From a checkpoint of a small mixture-of-experts model trained on Wikipedia.
Experts: 80 experts in each of 7 layers, 64 SwiGLU neurons an expert, a softmax router, 20 empty slots to pick, a shared expert of 256 neurons.
Below are experts of layer 6 (counted from 0) of a mixture-of-experts language model. Rows are named router (the router's row for the expert) and show model dimensions 0-255. Each number is 500 + 40 x the weight over its row's rms, rounded and kept within 0 to 999. Numbers have three digits each.
After each expert's rows: a language model's description of what the expert responds to. This comes from a sample of Wikipedia text that the model never trained on.

# expert 37
router:523511434515435408456531488531456500484440458467532491512448504483521513400539505463489510533523577449480532442571521500514440524475490543482488532511447524456555509483494490493524509532438482524490518440496502495492509525483540533485522488559550474604548506540531427492503478513539460518493496538431490493507511480397474483535558470567572541462585565470521452478524444493487496490462462507475457508477507501557456505505485443478499482514491419538542536496481503520543547480540518460445510409594454486555568474491590510506526528517515523478568505539456550588548480465408476518485540524428483465499505510560497590453485487501536495481447479440495544567592531481543552470540561419473473461460500548468500525486452484468530459443543483555415507456485471487497544570464553
It responds to: Verbs such as was, is, has, had been after a subject noun in history narratives, e.g. the church was rebuilt, district was created.

# expert 12
router:498543443500486465486518442527465494512466496436464532437483514407548480456530582412550548482530568438415481477494499435523491513525540515492570559528441538520487474489481557525511581468399478451471488455456445487529526562491552563466455446508573522541543457486497461448492462526539505562498505582488440492509491547464443515521558562508511460508525536496545468479516481464484466494520464478497420532453521469526449544549472499485461464473499477533508541498491455513534506458546539488400523482518493474473479459477571496582565527566503576515604459545426509549541447492438483476538476493447492441534508537526496531485464465476553441503496453472498512535559497488494491549530542413515447546434446563493534442555473488439489519487567494522425487497489493458498534525467518
It responds to: Function words in running prose: the, a, its, his, and forms of be like was, has been, to be, being, often starting a clause.

# expert 39
router:471478460533473440486499491514462496510451473495455517429453476462504500428485553498561497525567547477506477488590475512514487579525506541476487503496443503469590509544511530530527492554488437529487477464464473523477518547463532514443538471631493475510490437538566510471573416511510451497413567504456494530425533510496436448513523473512520512439576520462531479498528447496453462537521467489437533475438469450550503533519443455492507456544473490526463480546500451490530586523519497494468538446508447446549496511436577576534523509526524515507556486534520524523535481417469489474551606530461495485474453544599542568446471472422506451441489488489482533502494529453470437562534578519513437537487428508463519475502456489503544561428479492512432515456490550469521482525513519
It responds to: Opening pieces of longer words, such as dest, rem, ut, ev, appro, plus scattered digits and table pipes, often in taxonomy or list text.

# expert 57
router:482542426496468455485470513511464515499457467469473529469423503429555452405538557417503510482557508463494518456531547435520499478520525530465536542472461479471539476487485533534515514507367409509492532466473401516540541526459527525471490496525558477497517478484538502462575466526565438538416547510493447487443514517484449466471541513486544469460529508440572466446544477469472448537505488477489485489411530436609492496497551427448479461449506410493498529566518547518510476509526550431513559472515498495541565530466533493566499530561556544537499440571478554528536536427447528490533534493491535442455488590622484493499447460455552488501481500512525522504528473447523466542534505514530475553439458485462521461490485481533501491473555492525507457493511507481504511535493560
It responds to: Negation, modals and adverb endings such as not, could, would, -ly, very, and night/might after n or m, often in species descriptions.

# expert 32
router:507535494507411480498541454538436551539505436442486516505453481534546425465599524471512535476508464467479485481522539455486501509509490530432500516490506450500597517541469501565497490492437421546490467478460475557499510472421619522520517456588534546497484495506539528468569516510517414502450511542495434511406574482470466452529572561508477468471519549445532475480597455469442439530527455474410485435512481542555477510539562496492444446525486464468469557568521492552522573445551505493469546469582496505505544497428506474535531532504499523491496466556504552496500494498431437508529570515439447480488475513556506516482487462486506457474470471446516494523523481452535451552499563503527438489503508534441481543502471512499555486455524439497461509477516507425477524540413501
It responds to: Line breaks ending items in bulleted lists, disambiguation pages and table rows, plus list dashes, section equals signs and Cyrillic bytes.

# expert 19
router:487532431529485460413504485560492502608406504455493519467401491479484475493559498497530530443521531481457478469527591471481416549541531492476549547495455483534534484485444502496504519496497493487506485467444500557491535512457542567505538461529520556499503499516536442434487490504507455545458531590474489526477506518469482467484556539506475507414545501515496495475494457408400418561509481494395500452409523494494464512514554533500455484469516483511555525525531444511541519426617528429490513480577481446496577485477524557532534546497558484525517494520492547515488499486443415493541552484452493479450409524521496544486455515478451473543452446465533510517507534493550526512505519450475427512456478526448521475586466472505485588483492484536470458464449454471465524557515466
It responds to: Words about schooling, universities, coaching and careers in biographies, e.g. graduate studies, high school, football coach, scholarship.

# expert 47
router:481525455464463495455485481547438514516529491443446482432421443481545494519553508442489533450536520441468513451562544473560489531540493526487517501590522418536512508536489581516477514548454495545530547468447516510417519549442565568469570427575542541493522452541510475438537441564547498570436577503508499590474547512484466481501559544504506484429470558525540448440501510501472479499568534486464436464456454523540467544487547519472476490529492472504521492542456419545486529433550523491439509493553525515534564476425534539534570527518594503496535475529458553534483499487496476508553543500412525521516462493513530496499476446438513492448462499432541518510525496451536512579559482463495435507529444478505496509501490486506513525436559491517464404442479509536521516524482475
It responds to: Leading digit 2 or 1 of years such as 2019 and 1997, plus name fragments like G-ay-e, May, New, Man.

# expert 16
router:483520457481460425470531469498434505494439452426524539461458512441519492479515517417555509510523475435516484464523526499453466519510529517443565533481486499511551494529487509500555496538477441501519493506492491529502547507457495566490538489580502492513516498508554517483488471549521478527429488566439503509453531443457462447559593476530567469468597516467487418492563443522419496500465401475509464515429532444503510465570477429504444485521519472529484542602481507494554551485529540518494521421562480494503548510502528573473503553496476506519544494579458576553510459470516497448508529505444452486487523552554491577515502495531508470468442513440525578546509587494610477512522487435501491500477504531454488510520458461435488499380530443550465497413458461486530522508487519
It responds to: Early word pieces in military, naval and shipwreck-list text, such as police, British, Army, commencing, plus pipes before ship descriptions.

# expert 53
router:519542460551471508486549437515479460512484451408500523447483468427535504481526566440517508452572548431429476465508568474512472523536532513457530528555445506514559454530456578517510563553431474485445526458458458490476510607479545532461458415530515492527499448494532401466489422553528496580463511568442489551485483542475457492506508550509556435509551507525554445464506445473469507520525506471477475520430519451528501511513479472510435515523456537495504501525487478527514473508495518465421533496529510509506476489467534479552562560556501534519531491554477518583497496437467493460526460516461493438475505539519501522479451503503555504485492493511569499570593548430506525582523557462560443527425466546478556459560447487434478574429504497557452498482431507476526525509489508
It responds to: Paragraph breaks, sentence-initial words (The, In, However, During) and the comma after opening phrases like In April, or In 2011.

# expert 22
router:486503431542473470428473439495429582513459504471483441419502499489532496469537550534518586508515509452453480500605502491522419536511569579486538526507513486500569517529508578481553549511422443488475493480476479491424497528380513507439500500568505506496529463525497481459514429518535409540416516464469463508436497513449399462521498507473526516440546511499552509420560498478455470534512456471455461432499483478564536447576517472487453453512474449516513576544500443523549522508495532444482524459531501486499498452498540512493537516500518539519521473528527547507499534451516478481560542502438544526533505519630542536462529438495529445465468531480541502509534484422545466536500572532509503514478446537517508524521469508483564507471530423497463539490513465558548453534460541
It responds to: Mid-word stems in Latin species names and scholarly words, such as Anacardiaceae, Agassiziella, Autobiographical, arch, relig.

# expert 14
router:495538450529436483451551418517479536538470494425444539476478411476574477496538524457473573498570506456429506471557539465568482506545515539457529513567460457510484512472478532482535583474447527508438467521523403506482521510434578478503563492507495548519514527502490412416504481507524445528511494546432479576483544485453488472536496498607477536499528517452531411429523477510467485501536439460439478464501519526510517533517506468450477460540511457535513527487442453527488534505529487476490556508532455472483575492445486522548549571490556555516558453484469511584513517511485394526550515500466484521505470545553484520432487471431519522463497452432510534517568537521542470476545506513511442475511498586498481505539428437455561522452549474525500498470467505533565548500473450
It responds to: Word stems and content words in political or review prose, like political, Republican, caus, typ, journal, the dash in election titles, and win.

# expert 18
router:442508468497509484474524444511448570534491541504459487467450479449492457449552515481583545455506461431497479437487573489487524550495500495437492532473527476523514504516445553514507503480444485518462519474469429513498509526390487481480498462608535528485478464496544528457559463597594488526419545550500526495498565496501513417469589491516527478456477563540490394441501418502480475505516495459462513491456507512561447516559534435464446476511531506523477509524494503538458551414572516497490553432511515494531563532517527556494524490491507536534540445569483506575540451463438469468494496496414445465483444534534536563505463432466521439543495455496504510492557522479586431547511560466526485482429456520479529468550461448448577530516508486522495468510505529469551525482491532
It responds to: Word-start stems like hig, larg, loc, includ, the nor in neither…nor, and digits or years inside tables and numbered lists.

# expert 15
router:458520505541495460386487461504491590468420494499485501441536420510515453429525601494505569441506527481472487475577500496491415529472501513486533558485446483541557510504511535484506537539489451519466532451433464498402517479435535518441530475544497568531499455552510518476520456492517430517475512497455511539407526527453455442526541560523592484441515575518584520500526507455436485477539469483483503501481473511509475540551539516508467485513483474530524566521480422547501515460544490423484459413555454457487518516467554548513522486478488526491508480556446538603522496510495467468576595538456487473539498585551490509536495414486487446513479537481526512479550476459570425513517550485580494514502519499458505529496473463486517542459546480551472456502442506464551518518483534
It responds to: Accented letters and byte pieces inside foreign names and place names, plus Romance articles such as de, el, La, as in Kıbrıs, Šp, dáð.

# expert 49
router:510513502528444477482519502486463556559505493467534500480466507427477458505558508480537490488550504452429477469496559547464404487507529539475533498479502495470506490454439514548551535530527440491528458437476425541478548469385517484427533502528524478538519472500535498480474469511511473576439532563486500512379549454488448442530616524533543415494481541462498473507487444467460544490464402486457505490432517476489507572557486463504491481478511444523523501590508534552519560443542524500433466444483438497572505511439521508497579494519480494555551488503462521570423452486474483520561557530453492449476472526500473559527467453487542496432469468438511551570535544446536489539511501403544506528513507548531509469505460527445565505460557471552520501446438462517504515507494498
It responds to: Second pieces of words after an opening consonant cluster, e.g. Br-ac-co, Br-ist-ol, l-as-er, C-irc-uit, often in military or aviation text.

# expert 48
router:561497405497466426457513521500490516467442517465511522464460472506513505469544548530473510454498560471481505460566540459517428538490501561424509538529439516490524449516444483505555492483434501517422543412458476547499518554497529499443527475516518524513544526470501462488606480558539456502474489559412528532489504509469494432470548544537565520470550573511523454435554465463438509531512512497520450467482553468578393496492529447524493504496535449514477561483477482599480505496518494443488589451570539438525588477414522539514486540509529521460529484546466573521571437453472484484506535493439486472485489525572487476522479430541479519440535497489593519501560528503517490517542514487537430524463498546475495515510427419445481512428516476520501516459516435484509525519461515
It responds to: Single digits inside years, ISBNs, coordinates and vote counts (1|9|19, 4,|3|19), plus degree and minute signs and infobox fields like Died.

# expert 52
router:563519529511458435497539474537484566542483448447519563441465451494551465421544546523466542472533535478457511503582500518461450495445497575488481492470439496541571492545499508585541525569444460478483508492509447506471504512394522521527571453513523545541569494466500466491501451539463468584464489473510482488393493508391469499561516542563583487451545506422511445424531468489450439528516482513488505480408486448534468509485515464452481453510536507544528528514488527475469522455495454512487525448521470452523508541471537539550554535520515547577501433558500542579462523476534465505503527492433517504490482495558506534475472438452587496518491462419520550584493519415528471495547529495473521512448528535511503473556518499482522537436571497519434477438503493499484544502496499
It responds to: Inner pieces of long Latinate or technical words, before endings like -al or -ation, such as intercontinental, perturbation, panencephalitis.

# expert 3
router:475490500475478440434522460528450545531476500455444510433464485530462472476517509475493501464494498489491481441579516478525408537510517484458507533481542419494498501540440534522474449504483472509448479498481483525523576492425539474472563506537518493469515516517551491506519459515575467471425557493492423522426574514479452460545563463543504465424460520454559463489533520456475441542500455523429516494526479510551475583583510511502433409493519443526482527554468408529591552487560516435430546460527504469481540495455569533508527518477552554536479495553469540523506467480460401499547578551432492526491442517580530557507492473509481455470442475473491552538564506455555481530524523511521517567446505479424472520506497492483518525488566472535476408437464492438510481493502524
It responds to: Word pieces in the middle of words, especially h, r, n and capital H/N pieces, as in co-h-ort, he-ar, L-ith-uanian.

# expert 10
router:462573457484491483396503469509502566511485472468436494481452450414562465468582535532502533469541538476485455492485558494535485541522476512454565472481455470520492508509480571544558596517472500475483542540501456521470489574482566578423467412542507564523500453490524487430471472586524509550412484560475461554514558493475491504504545592546478461465488536508506467474517476501442467513520495493479440540370526505449456515439531477524487473533515533509500500465492468562538502506532549434502526494522468490553513488443558478496597579567512505566585463525480478588539550494470490451516512468464467476516493504529494507512458443428528476474487471465557514518570501497514483550518564457523478504435494499461512428552467447486532524476539516492435485522449444456518521512472522
It responds to: Pipe separators and cell starts in sports and results tables, plus early word pieces like amass, Amazing, prov, spec.

# expert 1
router:457569458541477512459477424492507498522452500473477568458433507384600496477578515438464510441562499483456490461449546494512499528538448500453544561573466478486533464471425516497519509519461514467471495514493454502447546528478545518436448514532516512514494473490530512439583458474570509550461501532467545530491478511503463445508551549522475484470521566503542470498536477470502470508479424470498465516417535469487448527495537517504472489552492443483511605510478430490513525550538516461457555448508443473512481438433549517557593590525522499480573519518432535542532508422410426460521493508457501472511511539564498499505512491479516419481468461527547560518610545501498504568548524476539439535470452495454531499510492477453493569476500458522482481462452485454549502515473545
It responds to: First pieces of words after a capital or lowercase letter, often in sports results and tables, e.g. S-ep, S-um, s-amp, g-ive.

# expert 59
router:478516508516477490394500481503465566569518491497469476445437450509484474509510536485485555473559513428514477502519534496543417558547523499500529522481425519529522460530410528468517502499471438538477501416456512516519509540481573544423479537580550506543535526487524393474514524536532535527428545566447455494516541525489471454505589551494505479488482540516551480476474492465475493532500417469499465452505444526518409479576522481499413446512475455501510575520492480537521562421492526476424510440522530496524580447474538524544550528523530484555546559478461466528484425524469472500536537524473477516487460484571513544488489408525470456446521519437551502552520483480503552555571536469526429542484513559463493522517447459505545546490583504522493446436499472440528511551485510
It responds to: Second piece of capitalized names after an initial letter, e.g. H-ank, H-ans, K-entucky, J-erry, J-apanese.

# expert 44
router:474507460510456499452560423476479485536449428496445546459474447415513425493521509433470497447527537402425516464470531444524465488533451520490551546566470505509587475504468543521528445471503455529511502495494484591427569557457575549461541395546555548542489521515499465463530513523539472564489528570472468577459516474485460476540571524508500505544493556498533467459539535427455529485539475525475492482467507497497474513508544526489508442527527471513522535518462477548507490524517511447456496488504457458586498421460509544540553507517521539529601493490487554515504486456449471481531512514446501497473469532546481561524500467482523392471456480471480568590548582490502502508571501438546421514484474570509523516492391499489505486476576464534488493504511485488535529543501527
It responds to: The comma and space after the day in dates like July 1, 1991, plus word-start pieces such as qu, ob, mult, gl.

# expert 45
router:474543474475473475459500453526456559534457516433510547488452457467494506398477531485503491488525457436524457450514532471482457558552537584452512510547474488508613489560494481559547542519455434537485531472448490508519475466411533509526540472600552575514525453529543504451508508602606448550404493487523440512423478508471459419498533485514549524483521534459458482420507428472468461521486460492428454443499486511517440494545497487444481509539501474558473509533503488528533559446511484463479550455566491491517538513488535560499534534496550507564502454510498524537523475446482480475489568488391525527507419505605480555516435448524565481488465469516520529485542525401506467527563537472511497502481512555479496524532454502478499478486517499494471476449459460523509481541502517
It responds to: The digit 1 opening four-digit years such as 1986, and or/ar/ur pieces after c in Latin genus names like Lonchocarpus.

# expert 28
router:539568442531455460468516449533503566538464415452514509454454473491501429485514548516531557464529507456498503487553515466540435567492538545486588549513490515518507515538477517572561516519428469488442490499463468559494511521480549471521566478504521527516513452482506437499510478529499517512495511529439466450449494452386462475562470544551515449498565551482521516446532504469389458541560431482470477480484522502546511522526535492490411472480503489559501493516498441513526540479513498465427471447614492529488556453490496557535523535552503533595471467513525561504488477479475406485570519510425500545531479552559516540496505473501449460483487446425542522538506488467546429497521578481494494538477528579499485542571407511513554516460600487510468480438496473516514517517453479
It responds to: Word-final pieces that complete nouns, especially plural endings after a stem, such as trustees, employees, awareness, opposites.

# expert 20
router:539515479577478494379477466566479594470495427454489532445477465471540462508591590480488602527459537497481460474569540475522424507491494571495488462499457465565553481487471559536541479512447424528495519515498461512435542556401518501488515419527514548507505484477486503459524492525469459549444533528513494501412552512463457480526475542539483409470494514479559477517558510506423473487575458491493488471391544500503462531467541446468446482559544470509525534559461501516490519452527487486480523499554445485521487484483516473508528512520518522515496446557472493562500599499505489459538513469476501518507480521565503478481461428524525482503459450394556526559561498410450422488512529499565481480461456512527488453539525508505484539415563498509474458515494513480497519499448519
It responds to: Inner or final pieces of foreign names, musical terms and non-Latin byte fragments, e.g. Pian-o, Bagp-ip-es, Gomozk-ov, Raymund-o.

# expert 24
router:506538478496445440493467517557485459507470472492464496434460434452512539461505566467517510476514515388455514461523526495544497522505448518459491506559457513515539470507493542583482501499450492467473545483519424480518468535449518490430445487508535526490510476510515528520526452509529474525446567543450460592481566515518431405509627492509521537478529543472519468424499395482482521507508469486474517486400490477528430543469555501507475483526490486524499546489453463502488522499601444486514530462520410471546537513485525545507543510471520519459556454522445502559511463398424405490535568542506427452487454513535467563477445461486508480491473447527530535485566521478516489538581543489516412499441453474464528468497452448464542539455475485503476492475466456424535519516484557
It responds to: Middle pieces of words after a capital or single letter, as in F|us|ion, f|if|th, Timmory, plus brackets and symbols in LaTeX math.

# expert 0
router:426459490525483508454511422520481482461444489446487473470504521480530473488555566521499529477528551468492472473530583488476424534515447526450509473510426507545556498488439545439489499521544452580512502469435475491474503514467465566446510482546492505514536527503557466460517472500522445577484540552487516511436552502508416422480540529546496450514528484501550477486509500473511501556558374429483504531399494475477404513541497428494475453505496513527461543550487490527554574468584550503451505480524442453518562440432541540561570501528519491515534490531400533531467528475476515514548521564514469457504478592586482487494502465476501443480444496465488529535522467459485524541503505444532450470462493486484462495496448514410503574436555536500470511455484477447577498520454480
It responds to: Nouns like club, play, team, match, song, side and park, often in sports or music text; also word pieces after b, as in b|uc|ks, b|ab|y.

# expert 31
router:468527444491442447485518476522490534530442508483466523470441494453472507398500540478519547474508548447479487440548551491461483537536554528476478468534497510534540439543474521573495474503425449485512502470487495551490511481431560505434559461597500525490476450481549547480497432527571424481405566522538467520457511496496443450498601506510542476479507503464515433433556461476478421526557501465413494472448436498550459535510531460500491476512571427504492508532486502547512534504524556471527533482524475503534575494492563547532541533481518561501561473538469510534477478430488494525510571541430475520520472547559497556522453413412526483493484475508491480528494570467541443541459479481574448552385448516491481475546513467546571522500495435461497455467512515490523495504525539
It responds to: Fragments after a lone initial consonant, like magna c-um laude and C-ab-rera, plus numeric cell separators in statistics tables.

# expert 40
router:468500432500516470436492502493480578507449500505472493457485503453499420458593586473456535444559521429492489450497515469489471470540474541461497549535512516551614497488468523518531510533538477502499492486507445518468542492440504500436498479588473543521496444522530522440517478466489444455463560551547511514442551486508498437490561489494474439441490565493557475490481446476460431516488423463463454487419452516514460522513584458506430422534491473470531564533438452554552518446529479498467524445487446480542562520483501532557522477506533494485571463567461516555487460490454464536497495472469450474510520524575435576493475436498532465482523524471521515503542503487536470570556565474518418540470497529504535486494447444508570583504528492543481524518466426449512586501461557
It responds to: Verbs and nouns in sports results and tournament articles, such as played, were, medal, Championships, and cells in athlete tables.

# expert 46
router:476500493501444475377483443479485517529478468508478524463485519462529440496539530522541511473541527410523490501512567484499457538522476531450524526495464469518544500541477533501517497465502485549426517501461485508515501551430538525417512466553480533467555492518565465460571464519494467566460523544476518525472508530512464491538540515512519485453532543503557469476472460420471518502524398457430512504459496542503442504563501487484449530511511481528545520514402463558520544521538475460441471419492493505563558470413540492534581516556491507534560432541463523499455446480399455521562587518453487463514527493598533525524482429478476460481500503451536526529499461508564502560549514430519496578480494548468507517512449431433573511474557499537470477523506504413588518461496576
It responds to: Pipe separators ending or starting cells in squad lists and data tables, especially after player names, such as Nawaf Sahari |.

# expert 63
router:524510505516474452479552442538461499526495498501502521465497517457581488432529579429537517489498565502449522481559512474498489490534512548504521543495490528463528449516421521510507506491424481475501477449453424495488534537501515563492497482573561527479499452462552456471530451513553487521476503518436454532453533521486420472582544470582555427465494535428493454454549430473483491511537410480472474524451569459531465521507507532477449441522546506537514513536440476481527511478549555519451573448477482491506508459484524485568535536533507550527550475568407503528541464459436483516505535579461469495524450585558508526482454468460541441527490436460527545580580502485549519524520548441477431535436475509448531450532454506474502570474581508556480515494474501418546484488450550
It responds to: Indefinite articles and copulas opening definitions, such as a, an, is a, one, his, especially ") is a" in opening sentences.

# expert 35
router:584516473575446442425501427529504549454453426492501520457464475525552508490546540489501573487539494479465531503603514463559477510515479566480579476529463507538552527567532580510480514491407483506417493466488455537455510576474512559513476476534544511483538480514547429436591453530480484562494507501447471497436512455428436488549477519538561486483531502484552503481586459472421491485526462481445547498462506432516457464465517483495426439478538485525558538539459471535528543484529493493512486481573473522549521484472514594537519579498525540533514476517480486534463508464462483510594499514463507477512522541574507522495555450505539432515475508388510495516560514438511466501521514494493475492483562541509552533568458483493519504391544488472465492472528503478500540507431515
It responds to: Final suffix pieces that complete common English words, such as abus-ive, honor-ary, corresp-ond, cigar-ett-es, Camb-ridge.

# expert 9
router:506483516550438435488546440506458544492397521444468499409460530504503469453525528472495532465542489390482525457476484522506476512528511534413506501529495494525549461559467529512523549512448481510461480482438468561470506534455527505481501392529542523513525472489511442434505488561529487548457524525514507506471534573455506440561539509527480512509523491434553410453524483419442422558532442440441481460493522468541486499488525499470442473531528445510538549519487420496509555473502536489488499513512461495494494487481557536521551510522591554539567432563394511576518434445445518502544548519458531497467449504561488490526494424515483421458471424445498484500535530471583503542520539483491447518443477494492536535563455500468540532445521509511455487428467504488536548547475518
It responds to: Two- and three-digit number tokens, mostly in pipe-separated tables and statistics, also page counts and years, such as 39, 12, 86.

# expert 30
router:491530427469486496473505449493476539542453472432465537429417467483512504478558551516551542511494524457462531417613496501585461506548576571485523493493414550529542471515485485575531512496429496502477548474516449524449509532473478547479466505493538579570452524533533506475545471513545426497452546558488432535532507554449490467479496461514554516448558530462534483431550432487467471539461501489525459431407528497540455521508485446467481430574570438468494517487498506566493496450547458477457520468503433445516557449456532519567570589470505530497552465477470531560495494521443429509544506520418469460485484579582498524490478504461537438463519522496505565500545511469506483486485507450529449480501488524470483454504526506463507468468517504516503469474497490461589484520479546
It responds to: Punctuation, pipes and digits in demographic and election-result tables, such as household|s,|, percent cells, Total and Votes columns.

# expert 54
router:512531507548467450460535441484407511546439468490514485446473531463550478445534508481555529509526592495464509456546551519473483515469561556487537532486499540467540464520489517510476554513433501467489447455469442541438469502447511513523555485531532543539550516483514452488515492529565445517460571546446493524476491464450474484529530496558552492551502499433518488423500499469424536517488431522463434524476558497540469539518535504500470497481483501441498548579520484518507573441590507471483555446523492498529546459500531533538539545501561515549522527511421529556487470432523511529581502552490442473474466594547548529482444425480489527431487464464510561562596534451515503544555505496486461515508488479473553509466397504498522498445528470554490479379419449488548564508484494
It responds to: Common verb and noun stems like pass, kill, see, find, turn, father, mother, often completing s-, st- or sh- openings as in sh|all.

# expert 50
router:468460524488493458471514498507498525505448454443503574475452427431477393477581544446521524443546562493444494451512526480525466482495522577471524551533484479546529464531427556480513456545492522458431491531483465504462505500495528510433483509506570506494544470543543518472529520481536450541484557545463481507449536480471488498568535536535554443456522529492519526429484431431429496540473466468451458446431515477492459530483571487487453506451539497513468530566477487562512499453484475458473471472552460473499590444487564517544526576529522543507572443523470529521478498447474452529523525546475460434471484570508495550466505440482494496538457483454512557580518480510560501555550547474489490514429500547430535492529430436517521586472549492557428452443464412477515548507517471
It responds to: Prepositions and infinitive to in sports career prose, such as agreed a contract to return, promotion to Serie A, scored against, by, would.

# expert 33
router:543487491545470499446517475573422474517534478470437481401502495515544484484566554457498492460560481457509521485514552462525501483525511527481455505577460505502480435519436547499464463526420524483443494404468459493486505557499541494477520502540566488483496473494555422443520448502520468533483587569479504524470499537520448474527538535532501474463504519465531405423549444480518516549503462503444545529404479488547438496542548476461392446487515525494484495490453488520533529444502502501478531454527475483497542461484548485488584560545558497493506489561372494572548447455444501471600498515491484430524518490546523555497501466413503484503482466497544514454516510478519510520505514501543407514443456497497490497564456473495517598446511468512518465448470493420554526451441508
It responds to: Conjunctions, relative pronouns and prepositions that open clauses, often the rest of a word after w/W or Th, such as when, after, that, which.

# expert 25
router:551587462573438493451475429525493519509518450459482504464519502436573479490562549397529523496531525489434446481515595463521488548533527544426562545522475508497527452491471559537476533513412451482487474451485412576520490517458540545530485463508534499578555497476521425450502469535529430597467523556469493500469491506477429455540510594501522458518520493482547445480539534454502514511519486487468466521432521497515520495518527504470444534540458491490524565580490490505523546468543540506464525474456488465551496419439496507532578561490553569488567490530459534539525486448475491543544482585501547499494521566544458494486475437512503491440462425475560513557567517462501426532526509505505483514484477564499552511575453520454505513476564443524497504463465488478555534487484513
It responds to: Middle or final word pieces in running prose such as rem-in-iscent, rem-ains, desc-ent, plus blank lines before new sections.

# expert 8
router:474550452528469489497451437533452527536467490442477538449461517402540494464563582412519490511478554483459463422505570456502439519493522511463501542470485456514542449492456569589511555512417438497497524461500444536529510528405522509480536478553479516518488511523565484480526411509568438529447514479493518501424532545478458442501496592523507505477555497511506467414536507491492448571591501468419440522453491450546489515547460499503451460527484451508467492572458485513475558444497541494517562498528485482495491525445531519516538506478555512535507474531450508568524500432484469477545576539443526502454438524592524512527444481457561502510450460486513537528536521403555463559498471449508521541449447511500525451537474460512509547482497523488485419464483487517546532488485522
It responds to: Short word-opening fragments in math, chemistry and biology text, such as dist, col, const, phys, the g of glucuronidase, and LaTeX indices.

# expert 26
router:504502488466452493393587530544464545524477478426495541465435421465502446444573499460513473467541525458443528471515549500550482513538487492481550531511474412565541517529431511558496462574425528502483553453475474522523535504434536531495530507546528533550525481515519529485492494521481446578454552526456518573517540561440444480473545545551488480491464517472562432461504487458481434510567487503470509486464479460557480524483503496499470503483519514482505548583454457491542538490513522444416525451496469459564482519408535536557540556567522519545552515506442499517468511519458448500542525559482468440469396534496506529478457388464548488459472449455543572561507514508550520505519487472490458538448460500452530488456480444503567509452479525498474512523490483485540503546427571
It responds to: Word pieces finishing field labels in infobox-style lists about stations, albums and genes, e.g. St-ation name, Frequ-ency, Released, Label.

# expert 2
router:510547447550459478461531449506455512540474453441429524462503455470532417515594546516522511523559515500370503490536549493545451541544528526486474491519482514476538452516495515548482515536440496504537434446506438515429545570475544511532507409563538597522486499481553469424576501521521434551446510526491488541473528551453448442517536531533452489465453497462557440507535522484436504485528416440456513483435481511510513521495529473440502484530520447498475472553469474521576587485542492509483534514482452492537481498476471532492543513519549571514595476523466555554534526490431494506562551508425497451484509530512528533473457477427538473523465461482553513524594515441517453504521510490486476500479471471537527442469467493487526538449594476532476430519500432493559526492447512
It responds to: Second pieces of words after short stems like p, pro, re (p-age, pro-em-inent, p-op), plus culture nouns such as music, song, film, said.

# expert 60
router:459488509533495477449523483489508531525466467477481513444423430471500433472557519457502518423554493427493531442473540506492475498504450500461504535528437480547495524577436526532546463475503510473497517528527461527448493517499540498478454442503510489468466438491518504449528494528526501504425545575518526511460535520483507451497613507491550461479473510494511445493518435481426443580552448424530530449365546510480477554508563526475391466500541485509492503509503420524504560465525500488487536461520419480531582504467548522572624523542560512535560459526433514534524475432484424496544532520470467460493469545548491564460508488490535429521499474480527526504537501512552470535534526455537432522407472507437465506564452503439538520495520512561476515470487485441532544525481520
It responds to: Competition words like League, Cup, Championship, won the, and year endings such as 2|023 in season ranges and results tables.

# expert 41
router:499495451483462464427498436528515542526478524455511512392455522406526451444564571422490480462504530450462511431507528524545443553485494527433541489508425442514567491520432543518534561521445472510479507453437470561483519468362530511481495459545548529575490538486548490485532492545538439557484480544436508535480501524484384435491505519520481489509556592508573491466559458426483473492475518471492468479407471445545487514533542484479473506532513516524495500519434463573465498464530512433449520512550479490540492493457488522531517515537492579538543504513448541551474521481491462492525532511431465448537440503525514519488489463492530422500450480433560563506518537473526469512484497503523455491500466564497509471496493459463553508464546466555427471485446475532575471536490543
It responds to: Full stops after numbers, page references and abbreviations, and name initials such as J., A., U.; also decimal points in tables.

# expert 62
router:550565419540408412459487466568462556571407478420473569435461495471474503402533517468551536479508524457428469485536525481555455563506531560460499530474507519510497491534515569593523543492434527493483500496482408543469539549461548512552546479519528555558500502451527493459503454531561485544480510519449474460464505523415530499495533518529506506437496527486465479432558499464383476538552513478452473443442532530517507497519543478501467478491524475556515504542478482538526562500549511461456506477599474523586527481502483495557504511500504530518526447503505508552527515450423404529555471534413507502494482524520507536459477456523532516530497466431513494567549544466578444525532524483468549500493482546525510509551480448495510516462523514495438433475475460547483523531480515
It responds to: Inner morphemes of Latinate words after prefixes like app, comp, pre, e.g. app-rop-riate, pre-vent, econom, indust, format.

# expert 11
router:502546523481477485483499455483412559533470487434478562424441484466490446434519527515449547475515515480435461459536492518492496465536474523458511484525466483477501488531458510561514489548455556503460496497475498509497528506434530521483521544527498547563524528490490502472544473530576509530490527537500433540424505537437516461530577489550461472490479520453523386469543514443526493542533452527448449471448507472510437538551524502485522487513493453523473561585508434518473580468507460476427527343500483454529551449457553559562551521504584533551490538528473553552460420473467477566538519576498442465453477535519511534452486459495516490489446468478565506599501518502547506474536505513502441544484537488463482448549486473485555524456483434561499547442502428441529526482475466
It responds to: Hyphens and en dashes inside compounds, names and ranges such as run-off, Ray-Chaudhuri, July–August and 12–2, plus early word-start fragments.

# expert 43
router:521517467466446482445462479512482522525468485448498491486443454422545473488540490479533545474506495424479460528542493485543441519536531563469510489557448503531525447536476528476464505479515485538480516455480457519521558539500498532486541462500507473484522430530553410430482504508548496559484557519453467566460464507525462503554481522509484469486502551532579497473558495465439477516533457462493523445486506510537455479597500502441453506552508497493500559509511425499529568471567539428423512475573463522573567458483523498564512527565516481485506500541456504493501427449427412505546524482418528518524492518586534567552499465463498450463491474422474565506577540480520467534553553464505443493473480596499499499552395532464489529499622436517441520446480516482555529524452478
It responds to: The word of or in inside office titles and names, e.g. Chief of Staff, President of, Chairperson, plus mid-name fragments like Phil-adel-phia.

# expert 7
router:493471449498462423464531494552496606562463475449521495434432425448526432474528514476496513440560562385486506526523576481508452520481501509484516503528478440534602472547449485531573478552506482514473568466480492497489528514440542539441513453580506486586504521473518500446515503533543478527431489532458503488445507495455471477540486536536582469447523571436507457466492436452456509528463506462492521459411529439505451499516562491472485442488531482464502559525458500534510502434524456483449496458519420524521583486467559522556512533533541500565482478562399537563435507520498503481531555491430496504532471496530509567469492505485561434460503466462553524577521480505514554523531532486538493478510498482512462504531478492463499518483504552555442507481432442490478548541461548
It responds to: Commas, semicolons, pipes and place-name endings in sports schedule tables and venue listings, e.g. Oh-io, Michie Stadium;, Madison Squ-are.

# expert 38
router:516490466519468499499472446551526552519501496451467539447521456455561500484565541449524519488543552465485512497583525500485485552510510596492485498489457537548627447525492579537516513532482468554510470497490396539452529545423504517512448471565546521479482465477548523471529476584525435580440525495488441526497559496482481439466519581574531500463514525470560448467516429453462499537492523499501433482439520442521502501516502435450476479563527494507451498504503487511528486494538547463466514398482438478523473494462538476522598547536523512503512518507477478615508503467435541477559531560451534462475466528557533492459485407479550468479510468465522519525611551510484499577511560505563439473445464527540518503448484449476513541471553451472480505496494508528528525528452515
It responds to: The word of after range or variety, line breaks and pipes starting table rows, markdown table separators, and words like following, during, few.